python train.py --norm_place="pre" --init_std_o=0.0 --batch_tokens=[65536, 131072, 262144] --dataset="wikipedia_en"
Below are experts of layer 5 (counted from 0) of a mixture-of-experts language model. Rows are named router (the router's row for the expert), gate (a neuron's input weights, with its number), up (a neuron's input weights, with its number), down (a neuron's output weights, with its number) and show model dimensions 128-191. Each number is 128 + 24 x the weight over its row's rms, rounded and kept within 0 to 255. Numbers have three digits each.
After each expert's rows: "gets" lists some tokens that make up at least twice as much of what it gets as of all text; "comes after" lists some tokens at least twice as common just before its tokens as in all text. This comes from a sample of Wikipedia text that the model never trained on. Tokens count by the router's weight.

# expert 2
router:131102136131149155149168157106145146158102119100126123148134147162152109136154156167153153135116164100152159150112158088102136105158121110152097118155110158110106139102133131163107145134108152
gate0:155076093119102136123128113077094120115185142133147071124144139151116115098116150121131088141092102144168116146136077118172152139133119114107137079095112105118105134076162144110138142136139139
up0:154138100133115116104115147114131134119138099140138148162100131124114148085138123178069108105130150130157150097109089144071155133145127125132123139138118107126148114107104107104106137107136123
down0:125158121126143122119112159131182130119095115097140131108161142124115088135165161125121097100102079155112113131119126120142145140107096118104105186154168104115168086145131097102107162126146129
gate1:120142137119122141100146152124095109122141150077067112159112158137174128126065155128124106127190150086111099148169169153166137098108113114161114150127111102127113110109149138129165136155165104
up1:143149155106173119162136088103095106115165127103125102111123189176130156137085157129096126167109115089097126145105125137166110087101077113115070155128133131160125110115149104132140134151117098
down1:098136122098146057138138148122095093104112137110098113130104125153131124107139132132145182140117137115093090121115150169087097100130141137124100128148151076139127148105141133155116167085137200
gate2:139120151128142125122103106104133132129115132160136101118075115121126108180084097136078131112112148103141086111074141148154158176128128116150107134176151149156112131175154124143138088085138162
up2:145152089105158144126122144109137143160114095109151144168080110120141095134147146100166089119100123123141117128162154151126135149120078141105097117141169119141134152166119137064081110142126155
down2:123099144187152111153128105151137147144141102153124073142116136117144127094166102120123119130101139135118134077124147130107128121123110140143150156065117112127104145180150130132128132136154153
gate3:132159173099146098094139123114167095147142155132130122143122095157103125144116114165129101118116127111141089128133135096114154131136124155148132128107115140153136159127154168133101126142158106
up3:142128185112165100146139111116094119114133187132140133120143122136114122126117108147094147065147148112115124144084150111117125111154107129100100101117151135135110131149086164128133173118144106
down3:108175149160166148087114149086160113136149089123141119145118162124132145150114120117096161144107130117134104106117097111124118120119153163163104095174108105121150121141165143177121113095108112
gets: "\n", "|", "| ", " ", "1", "2"
comes after: "| ", "|", ")", " ", "- ", "("

# expert 3
router:110098122127135152154153154100138137149118118107117124126106150158158111146141162161148158116109131104151161150107136104108139101180118110150099125159099156105094122100143120167121125117102151
gate0:140076111110147100086145190117150125145133129126168136172124153172112107129144140136133144115140099137122101130140140139172070187151128196092129180122107131140189143081140148155128115079154126
up0:166095111117104148166116108136136183058117130114140125148161089134122125135136099106150167124104097095116138148171120135153150064101073138119170102121132110129120122155133138156076170124128097
down0:138146130112170153138090121122124120162108179159112129080096144133095112131133149159146152114148103072130152101136120122126089133124148097104143077138098098088136153129125131147133090162151063
gate1:127151119169132151134134136095167091122194177135108147131123105100147105120154130115105139129139165147128172152140135146122143095115132164128112131092159137103101152140145152157077129162138142
up1:123137124193167153111098130162154115119163147160105144175149109125143151138070136101109137169158141163122100152148159139115127115121121155115108146122173130139082105124131148105109092130075159
down1:134130110101123148155097126108162139155165144107125122105141139102185122133111112150101092107130151154082116116095086158145108101153155108137120164126176091112106132135110089138163142126120179
gate2:155113134142135110098130130127151124210180126132153114131132150146060125146105110146089124181163105113137165098117142140167135124131114117165134105118123098144085158135137115149119135158133142
up2:161159079100076093083120154125146093146175123088149109143139129135128104154148125162135140187155130128180134126147104134098158140153130107136152150114155095149106129156133123130122132104124146
down2:165146097107168137154166124141135171160143115162115135137128156144129045159125152144139103072102165114132146122127143148119091085123129158075168124146129121114083121123132084167136135107152149
gate3:175160178158109171083097109110126115078140111150111100136111121161117155144136150154149151120126147176119122101178134126129105104110082101069152111151128138163115132167135134122121145128083080
up3:092125204136085115158078158118135098156140161106141116112103086169140128118138091127152142096136142165120161130128071149126121116100100106120143103131135112129125093125120154129153192140108184
down3:150126129145130102154115115127146124126164123112123098144131131112154111106190138120157149155132155141092111119166116160104110167149101159160154130089106142098163120151102133159155143178115131
gets: "\n", "|", "| ", " ", "2", "1"
comes after: "| ", "|", " ", ")", "(", "; "

# expert 1
router:107096146134136162157151148110121136148114115095114120123112152166151107163136151159155150135118136097152156155110151101097134096169115124150099115164103156111113134111138137170117138124108147
gate0:097154122158116096107123150111116120114106136133132143153124140127130136122126124117142133145120165096107106147146139131133120151138166065148116138139134150156131161144122110137098148130110100
up0:149110121113163137168164144116152147155141194119118100142168144106120133085112106153131121078135109172175137149095102141116126158103119124163101133110122094101124106148156115144155102102144124
down0:114108146121134158105144136121169105173138101125095124151133104101117109135157123085137074129125115146150132135114143115117166113094152130097089118132130087142131121130140146113110122143103135
gate1:078138075157073126114113140122130115137129128145153127166138105142134144146104125089092132114132122138135113112145101145139155143146103114159108128109133099111102135148104112135129145143105142
up1:165136157131183153085120133133113144129182094109146134093163152140143122098182140161141120124171114154136112105134131108134092131099137101107163162101122150134123142150097138104160156185133113
down1:124105151148167117115148154127120079122149094108105111122126162096152140065108143108093148116122115143171072125138137108143095082117150124103098179151137110152125122149107090135103179106121148
gate2:119124116118135147097144142139066134124175114143115100155164065161098088170155098150090107114080091125154107151135172115153145131132101123081128111109141143113129140126101145136149117128144133
up2:150131146096143133102106102119108140134161152127131081125139092158076099137187145145103103105120115158155110111133094115119107158143112136108147125116118127128137126111126118099154125120170161
down2:123104143127126093119138119184133145081197136180132113137102161142133148104138118118152135089162118164122086146167077129112110132096144106133111135116161177104175125142121111107117107134177156
gate3:106137093151128097130129150154135124155137129091098122114136123131136052119162131123151135136154110084078118090147111112145103154113102130145134094145145169106157131093143109084153172164094071
up3:150185128110089151145145123093138183164149080130099144106135097129130188136086079156114117109115123096138117134150165140079147130086159140122143117128145134129136121127152114125173136119098130
down3:129097132139141119130149149085124141124107152137101121155106116087144144118165156143143150121108155143116156092083115120117119147164122144129162157111121144165105137132144148140148128115148125
gets: "\n", "|", "201", "1", "S", "2"
comes after: "| ", "|", "(", ")", " ", "- "

# expert 4
router:139115130140139137146161163101149142163110105103127105151110150158151091153147130140158159123112132101163154151082125114098135093157125118157093125163107149110101139110143115138093147113113150
gate0:166125111133110157168151082129141135145154133124105102136109128128127109094099168159150112089087124119140128111105121110130146091150125165094152110125136102104087121117132139138144088123139084
up0:109103128158110142145118113163105130136101124127161139118155113118124169128130176122118116147123114090143108134165129204063155130134148098116102112201139138111150066113143142137130093133132122
down0:131164173110136118095119132102123107146105126149113133139126147143115134129126159145157120128130138126171111125132119127136164134094148110107131082152138114144127104130107124143145129114120130
gate1:126138140136121104119158100110135087126094080131144161156146085107124116149109112135121144131109141095128144126103131158121089111136105168126139133160121168124117165108127099129167142175127123
up1:151109148115113149129096104117111137104158107150142160111118123121135136173137103138123131111142098104104119076119113161140101136145110137153109144144127216157108175121144151104121157129182144
down1:075094129096124114103170097134141077113141090102165150136139132178104142124120140146171139130132128103135196168078099134177095138123137112118140148132139145148134116144152150117127124176128135
gate2:114122105126121134123147156124126108148148152099124058172137168110117105111117141150121107162106154125125135147130128118144141110141134161093163099142155145182118118135140110123162124166134128
up2:153105123124101167105144143121091080109142131156120117134128165107140113097127090139125153157107152137135100153107145143153113161132145117121125134163165126142129107165062154120102126206104134
down2:151129133151071153105113107113146090129142135161140152145111120115163134111112132137126142139131116147065170149164075163129132153130120107129102151148163107152132162134153121132155150126094176
gate3:149144151121106102138133104082062160130120116124109135143126189165103066114139115142101085119114107069142136144126104146156084142129130167129093114078157118172097133109143140107149121134152083
up3:122126173131151176104155102142120138111131146111128080138129121101107140137140144145140160150130134124145099159171132149124133125094119136061145116172133121100085123132136115142124099119110146
down3:136185142116070106138135098122121131121091147137115128126147139145121094124141081088152128103135148125162146177150084127126100115105117106142130130147110103162094097138097153091147117118104145
gets: "\n\n", ". ", " ", "201", "K", "F"
comes after: "| ", "- ", "(", ".", ": ", "200"

# expert 0
router:102097121124149151155140161108131145154098113107118125131103152154160103151146159157148154123124115098159161161115148092100129097172114115141096136145106159106100131114152131171127132125101154
gate0:112178185159131072124157168156073119103119090076101153108137126124144120163168151123141124115136118132145110093130123135149114087113118145133115143079104133119129141070070092097169125160123104
up0:150079125097094095123123089124167152117144129154093138097114139126092105137109097135140169142127150139167108122115148129119138132140143149120134179119124130129120116095132065149172165148117108
down0:118076097144130142111152119141133126101170150093138132104124164107101076142064133117091133152129162114129104115123135135161153170132108169121114151112107119147070102154192125166126131136103135
gate1:127181135120149132136132105109119130123159164128147114113101099174107103132125143123131113138106151102195171139145098159141113117134128149154135075114132090144141145110144088107129122153161100
up1:113145158139139117115110136142154182155174122159111127102128115140132168130140127147134161128084092060150104167138136179152103123162151127143162096095111125133179165120122086110125143137137138
down1:162128126159075105104135089139178159103068139131157109094141130130113131154127121142133106099066117170121117127160096090128126167141112139129108165101163083140138143211138074128141145090153109
gate2:128144183135145155111126112179085099126137161108111117180102124111121118134118132148107124147093083127133102148109166151155167100084110140127139126098136079156139080107157095124120138150134106
up2:187135113117163131151128114135095142157073133110106143134135144170153124179126125113110167149076134061101112123147140164135150082101110098152159140171089096143110126154131099125170154148086075
down2:128129152169152144131124093098152140153103151156155074130152132151124147162137116119104111156118132137153091158142143161194094096087121133128140153114141136123107152136154132131161140090135125
gate3:101128167138140120092118082136146088152148138108150130156127113118151075135128110099114162127138127139168135117142084126146129112135198132121104145121163115112101135098097091126145144135067127
up3:155177079129138103123099131140127146159092134122150115107121080099103137126087103189110158111121133095149129157090154129105100083113109175162168142153135184101132099152125155138102126130164144
down3:125154111133097083157113151127131114158173114072135141086126159151149152091112168148155154098106141157156141148150146101123096179125140154112159128140097139130111120113176151143122138156114142
gets: "\n", "|", "| ", " ", "2", "1"
comes after: "| ", "|", ")", " ", "(", "- "

# expert 6
router:143115130140134140148167149104160154154104113106138101145121155149157098164134137151164157116134123114160159160106116115116151091166121097162107111154093160099121146117141131169071143118106160
gate0:143146147121060121121161117112125091110091090095144116132095140153121137179104139115074112060123164164123163126162132135144112153135118142138110128099160147095111132123111164096137104065084121
up0:122100133130217123126160141143118115134121120133134138142184120118109149113131118140119102112125093096143154147106157126145125130102129107101118131141076136099094127145132152115161124143105160
down0:123122151162139119101097110154136123159086149084126133137089092185128144133097160156127149127140146087136116106120140115132114154179136093114155143101152125157120116129120099122137136121119133
gate1:146157079083091124174155151129121140121097136193086106131092122099117137127160109155082120142146131103130144170119105092138104097109164163105096153141142133124117118102106096153123093099152130
up1:127133092152138127121112134138138099112089130146147144143104147072118135173137145135144087112102118139135124079113123132084115129132135116109167095111133124108149173120156121145127150100134132
down1:093093129119111120121127161086100144123120149154126110097091130107114112123125123068166136123115132118161144153138120142105110138136113122122231105135106122123115135133163158117125074125124148
gate2:136067127110151137064148106128133135086123132130090105158165154104146114124081152114133139112137105113108134123126110099132147120099111199135140157164156150129102128098152092113122114125135146
up2:172103110113155118108135125172097122158146138120140125136109165096148123135111124136126125139133163099133160120122136150102168143144143138129112136158176137161079110120168136144109131095145102
down2:121095141135109130138130105150146160126118096108134075110160132112141098170124157090162097116099160135098158109121158081147102139156111123122150124110117147122108151135100122131125173101123144
gate3:107101167144147083093122119134136086121099140119089103103155133155151119119097090146128117148114125123103079106110139096167203095140149122129176144122138093139123120154123154126137132127115137
up3:160116153128087138150103125120126129138135120125136116153081148145127122142141142131081141107090095116105130151143104129149103161149135119156134110141102153116119138098126130148147097123113166
down3:095077122131107138152149124168120129087105090122144134164151084090120128116134145159144149122137097128141107145139090138118137186137125124123193116142087141121114102153143146158115138128145125
gets: "\n\n", ". ", " ", "201", "K", "8"
comes after: "| ", ".", "- ", "==", ": ", "200"